{
  "hidden_size": 224,
  "moe_layers": [0, 2, 4, 6, 8, 10],
  "normalize_top_k": true,
  "lr_router": 0.000359,
  "num_attention_heads": 7,
  "vocab_size": 32000,
  "rope_theta": 10000.0,
  "init_std_up": 0.0334,
  "lr_head": 0.00335,
  "warmup_steps": 286
}
Below are experts of layer 2 (counted from 0) of a mixture-of-experts language model. Rows are named router (the router's row for the expert) and show model dimensions 0-223. Each number is 128 + 32 x the weight over its row's rms, rounded and kept within 0 to 255.
After each expert's rows: "comes after" lists some tokens at least twice as common just before its tokens as in all text; "comes before" lists some tokens at least twice as common just after its tokens as in all text. This comes from a sample of Wikipedia text that the model never trained on. Tokens count by the router's weight.

# expert 7
router [ 70 164  95  86 169 116 168 100 142 147 100 136  89 157 133 119 108 121 130 108 160 126 146 125 117  70 163 152 127  98  95  86  88 180  93 128 126 109 111  80 127 153 150 155  49 186 137 172 107 117  96 191 108 111 126 123 106 151 134 171 100 152 119  85 145 101 118 154 140 172 113 106 104 128 111 134  63 130 152 131 146 138 141 128 150  70 203 136 132 150 108  67  80 115 175 119 131 100 187 171 161 128  69  96 108 135 137 117  45 118 174  66 162 124 152 121 130 120 127 113 118 122 160 149 203 151 175 175 181  97 167  84 126 140 145 194 146 113  86 161 162 172 135  79 102 101 153  96 136 118 101 155 115 115 134 105 136  67  95 142  51 131 131  76 165  97 127  94 159  88 174 146  91 158 120 159  92 146 151 116 126  85  98 137 118 136 156 136 134 159 167 145 157  71 164 126 112 105 133 153 100 106 118 132 125 141 166 199 129 170 156 162 179 216 105  91 150 119 150 142 123  64 148 166]
comes after: " |", "\n", ".", ":", ";", ")"
comes before: "-", "|", "==", "The", "===", "="

# expert 3
router [113 181 134 120 176 132 133 141 139 118 109 116 136 164 120 103 104 121 113 150 139 112 120 116 146  75 156 144 179 132 126 124 117 114 168  90  76 138 144 118 176 150  83 157  72 134 146 178  82  99 158 159 152 152 143 195 147 129 138 154 125 125  95 120 147 112 181 148 153 156 134  97  96 150  85 115 158 177 120 145 150 101  94  77 137  53 136 109 104 123 106 136  32  89 101  95 151 122 166 167 121 141 103  68 184 150  89 112  79 128 148 128 149  86 167 145  88 112 130 125 116 159  91 119  88  96 120 184 131 131 129  76  95 108 100 155 165 163 140 143 110 142  99 125 139 133 161 137 164  86 138 119 164 131  93  94 145  92 182  99  91 148 153  81 125 171 149 140 130  50 171  80 113 165  56 110  93 134 119 142 199  73  99 106 139 161 194 129  54 174 138  76  55  91 150  92 160 134 193  40 151 163 129 151 136 166 120 188 193 145 124 114 153 151 116 149 113 144 137 157 118 132 141 107]
comes after: " |", "|", ";", ":", " 1", " 2"
comes before: " |", "|", ";", ")", " m", " km"

# expert 55
router [ 50 174 146 124 143 136 107  34 170 168 138 110 118 115 146 112 170 152 166  78 112 149  85 156 142 114 166  98  86  99  88 135 123 124 102 127  67 183 107 138 151 136  81 105  90 138 178 147  73 113 163 122 114 149 131 163 171 192 146 126 117 121 146  83 180 115 185  92 122 161 130 149 157 135 125 130 113 159 135 118 165 133  93 130 135 131 176 144 144  99 117 134  68 112 105  95  87 122 131 124 122 112 111  92 136  95 136 126 103 110 145  73 128 107 138 145  83 110 110  49  94 110 120 104 189 141 166 119 126 134 199 114 137 145 119 162 142 145  57 126 158 154 145  78 157 171 161 159 148 142  84 146  80 163 117 143 170 143 160 167 105  91 194 101 171 162 108 109 130  53 196 122 125 114 138 115 110 206 128  81 175 117 139 132  84 117 133 139 147  84 175 179 118  88 115 139 146 136 173  77 105 125 152 183 137 159 177 177 151 177 142 114 156 153 115 126 134 144  99 183 187 182 123 176]
comes after: "\n", ".", ")", " =", "==", " =="
comes before: "-", "|", "\n", "==", "The", "==="

# expert 8
router [ 77 159 149 143 150 100 107  72 171 189 105 138  91 159 173 139 114 137 146  87 155 139 116 133  78  69 207 149 153 138 105 116 115 197 147 154 181 190  96 123 171 112  94 135  89 153 133 141 112  86 144 147 130 150 141 148 143 159  92 169 155 113 147 126 160  63 186 126 117 199 190 111 139 130 104 152 127 127 128 119 171 117 100 127 128  91 174  96 130 134  70  62  49 109 116 100 118 131 118 142 141  96 121  68 135 121  78 109 108  90 181 101 163 110 161 136  73  91 115 103 112 169  87 119 145 169 185 160 159  89 175 113 155 139 156 149 149 124  84 144 152 151  86 107 127 123 120 138 169 139 131 147 134 108  79  82 137 114 158 157 115 140 102 129 149 124  79  64 151  47 181 174  59 161  93  90 108 170 146 104 163  99 106 101 147 104 145 134 106 164 169 150  55 109 139 150 151 134 142  83  97 102 158  97  89 151 180 136 142 153 165 145 160 155 101 110 111 139 140 177 108  93 156 119]
comes after: " |", "-", " and", ";", "|", " ("
comes before: " |", ":", "|", "-", ";", "ed"

# expert 15
router [127 154 168  97 148 117 120  87 203 187 130  46 117 136 123 136  87 125 156 136  95 152 107 111 146 141 144 166 108  89 103  98 113  69 166 179 103 160 140  90 128  80 101 148 115 101 147 131 134 140 168 138 113 166  93  90 133 174 115 163 164 179 119 111 133  84 158 179 104 120 106 146 161 126  85  95 118  71 122 113 121 144 143 158 104 109 139 122 150 129 108 155  87  63 155 123 106 157 162 100 169 153  58 189 136  60  80 103 104 155 148 151 175 106 127 103  93 146 150  72 137 132 164 124 124 188 196  88 105 109 126  88  87 105 126 154 147 110 155 120 151 128 108 147 165 154 133 132 187 154 143 161  98 155 166 143 128 135 103 131 114 133 107 189  86 152  86  86 114 108 203 172 177 121  60 167 158 164 105 130 113 111 122 120  78 131 125 140 147 142 162 132 137 128  99 187 101 155 156  94 100 131 111  81 162 101 154 140 153 206 118 110 193 197 122 116  77 135 147  45  98  75 114 123]
comes after: "\n", ")", " No", "S", " U", " al"
comes before: "\n", " The", " ", " In", " He", " It"

# expert 52
router [ 85 203 142  97 167 124  74  84 104 166  66 119 122 158 146 121 149 116 133  99 192 145 107 124 108 154 183  99 120 107 105  84  88 169 107  99 135 159 119 136 110 112  88 116  94 174 128 147 116 103 181 156 164 159 143 143 102 160 137 150 125 186 123  66 181  77 167 105 146 145 124 142 160  87  39 174  99 173 167 134 159 141  62 114 116 101 166  63 160 140 104 102  74 126 141  93 156 141 141 161  93 102 129 141 162  83  85 128 105 106 188  70 123  82 134 121  23 137  86 112  89 109 114 133 156 179 156 132 157 109 180  84 164 150 115 189 120 157 124  97 123 109 147 117 150 153 104 143 140 139 123 154 110 118  97 128 179 130 140 153  65 120 145  90 153 113 111 113 151  54 173 119 155  96 139  79  96 192 122 111 140 103 131 156  94 118 164 116 158 119 207 149 143  74 168 145 180 126 152 120 138 114 190 131 135 173 146 134 175 144 116  99 150 133 135 136 121 135 117 177 157 137 134 124]
comes after: "\n", ".", " |", " ", ")", "=="
comes before: "|", "-", "\n", "==", "The", "==="

# expert 40
router [109 157 132  82 161 159 125  17 141 120  95 124 142 167 119 129 139 158 188  74 121 135  65 143  89 130 142 132 103  85 101 147 142 199 112 117 138 183 156 130 156 130 130 148 126 151 147 139 106 134 180 163 132 148 124 169 128 138 152 130 121 144 117 100 182 137 219  83 156 142 129 113 176  88 165 118 112 147 150  88 145 100 111 134 115 122 197 141 122 133 133 132  58 120  87  67 150 140 136 134  97 122 118  94 143  44 126 119 124  73 172  73  81 113 155 113  70 161  60  92 125 102 165 130 212 145 130 133 118 138 150 112 158  84 114 180 123 132  71 136 149 170 156  66 137 182 129 151 115 118 124 162  73 136 101 173 138 163 136 140  75  77 151 116 156 121  93  99 153  97 168 100 163 127  93 114 146 190  74  89 146  92 133 115  85  98 145 143 125 145 136 189 143 125 112 109 180 141 164 165 102 140 143 162 100 129 162 153 149 154 148 123 167 142 179 107 110 172  93 179 138 165 137 174]
comes after: "\n", ".", ")", "==", " =", " =="
comes before: "\n", "-", "|", "==", "The", "==="

# expert 9
router [125 187 119 148 168  82 123 114 116 143 132 128 103 142 118  77 121 150 116 188 160 134 119 141 112  16 143 127 126 184  76 102 101 131 169  94 122 120 109 101 167 132 140 147  31 148 165 184  71  87 158 146 133 131 159 191 119 150 119 122 153 148 132 132 134 108 187 106  85 150  96  86  79 150  90 108 113 154 131 167 143 117 119  72 139  82 114 134  95 125 100 105  32 105 109 118 102 155 136 205 119 112  98  69 140 149 114 127  76  95 137 150 137 100 150 121 130  93 130  99 102 176 126 117  95 106 139 155 145 100 130 133 142 124 100 181 175 136 109 169 151 123 109 101 118 103 129 118 180 132 107 146 152 105  60 117 153 116 140 135 102 113 103 129 112 169 154 126 142  84 172 155  93 162  47 120 104 143 149 129 201 118 106 136 111 138 192 129  58 191 167 132  57 121 147 118 153 136 188  58 154 177 133 136 144 176 132 183 146 157 163 123 125 163 115 115  93 129 163 170 101 106 121  81]
comes after: " |", "|", ";", ":", " (", " /"
comes before: " |", "|", ";", ")", ":", " m"

# expert 23
router [122 143 125 116 131 101  95 125 137 128  65 125 104 170 149 159  88 114 144  91 122 145 196 138 140  37 168 135 122 136 149 117  60 130 111 136 135 177  82  48  99  88 126 117  73 143 170  91  92 108 142 159 127 131  99  90 122 142  98 132 187 135  65  75 122  38  94 141 140 125 122 104 131 123  81 120 119 188 162  93 111  97  56  61 103 140 159  81 149 121 166 138 110 104 122 110 135 131 117 124 124  89 102 111 130  69 101 151 107  50 187 136 139 132 115 134  59 140 140 122  90 119 115 156 119 139 166 167 154 108 130 147 144 206  97 151 135 113  90  66 151 145  72 114 145 171  69 121 176 120 132 147 150 134  75 135 148  95 135 108  91 117 110 149 193 143 133 102 126  68 142 134  69 103 101  92 148 152 122 151 122 121  84  90 105  96 206 118 125 115 210 155 157 136 149 138 153 109 153 104 120 128 156  92  96 146 173 152 170 154 167 106 150 126  77 136 145  91 118 124  93 133  83 111]
comes after: ",", " of", " in", " to", " for", " on"
comes before: " the", " a", " his", " first", " he", " an"

# expert 30
router [ 82 144  90 130 170  96 106 123 131 111  99 151 126 122 151  99 130 135 124 190 161 121 109 167 131  45 153 147 151 161  88 127 106 152 124  88 108 127 131  77 188 137 137 141   9 169 182 167  89  97 136 127 173 186 152 153 134 154 142 134 126 136 101  96 137 117 166 141  95 160 112 110 115 163  93 103  89 172 152 140 132 115 129  86 107  91 120 139  98 141 116  87  49 125 123 126  81 150 135 230 122 103 150  44 101  95  96 146  68  97 135 130 158 104 135 125  66  99 141 119  86 175 152 111  81 118 171 148 154 106 118 130 123 139  74 164 179 147 136 118 168 130 116 116 103  96 138 123 176 122 128 129 177 116  72 109 140  99 141 138 109 126  98 123 143 167 149 165 148  80 139 142  94 132  86 110  74 136 124  93 165 137 112 122 109 155 190 120  35 158 163 146  88 135 159 137 151 160 191  60 166 162 175 139 130 150 128 185 177 149 152 105 130 155 127 108  97 145 164 174  97 141 110  91]
comes after: " |", "|", ";", ":", " (", " /"
comes before: " |", "|", ";", ")", "th", "/"

# expert 46
router [ 63 157 104 123 166 157 132 118 115 133 117 156 125 131  99  94 111 142 105 160 174 109  97 149 147  46 130 160 161 145  71 125 114 150 138  77  68 164 149  91 156 158 110 153  65 162 137 142  79 110 184 168 172 148 175 137 178 106 122 128 121 126  90 124 190 121 153 132 183 138  93  91 129 152  48 103 137 195 146 137 133 129 116  69 159 110  97  93 120 137 124 145  73 149 153 115 161 136 115 206  94 144 128 109 178 120  82 158  97  92 119  93 180  97 157 122  74 137 154 183  69 127 115  82 118  98 136 119 122 113 149 129 117  92  97 199 150 166 143 136 131 148 128 173 144 130 113 116 177 125 129 129 181 117  86 153 162  91 167  86 125 155 106 124 130 193  99 147 140  73 170 129 125 150  49  59 104 160 147 133 141 126  73 144 170 137 189 126 118 160 140 124  67 122 146  97 156 140 137 102 163 128 159 125  95 171 102 202 181 117 139 108 166 125  83 165  94  98 122 141 109 168 124 103]
comes after: " |", ",", ";", "|", " 1", " 2"
comes before: " |", ";", "th", " m", " km", " ft"

# expert 18
router [120 115 105 153 128  94 128 112 158 108 103 142  56 156 145  98 122 179 116  74 106 139 133 156 100  88 158 138 117 148 124 111 113 164 156 122 120 161  72 159 180 134 122 110  44 190 172 131 128 150 100 145  92 121 146 164  94 171  91 156 177  97 135 124 136  85 230 131 117 172 189  90 129 119 130 134 108 177 151  95 143 137 123 106 122  99 192 148  92 124 115  82  41 116 121  75 118 100 142 167 123  97  87  79 191 171 160  76 147  91 143  99 154 119 168 131 138  97 108 131 140 165  89  99 154 147 142 150 156 118 158 115 175 141 152 122 109 108  85 160 166 120  57 108 131 143 130 153 162 180 116 155 142 109  96  72 142 125 132 146 153  85 124 158 133 151  52 129 136 114  83 142  60 155  69 116  92 149 132  85 162 104  84  88 126 146 157 133 115 171 142 183  54 130 134 111 134 131 111  81 125 199 104 131 102 164 171 111 153 152 153 146 100 177  85  66 146  91 118 151 139 129 117 166]
comes after: " |", "-", "\n", "|", "==", " ("
comes before: ":", " |", "-", "|", "==", " =="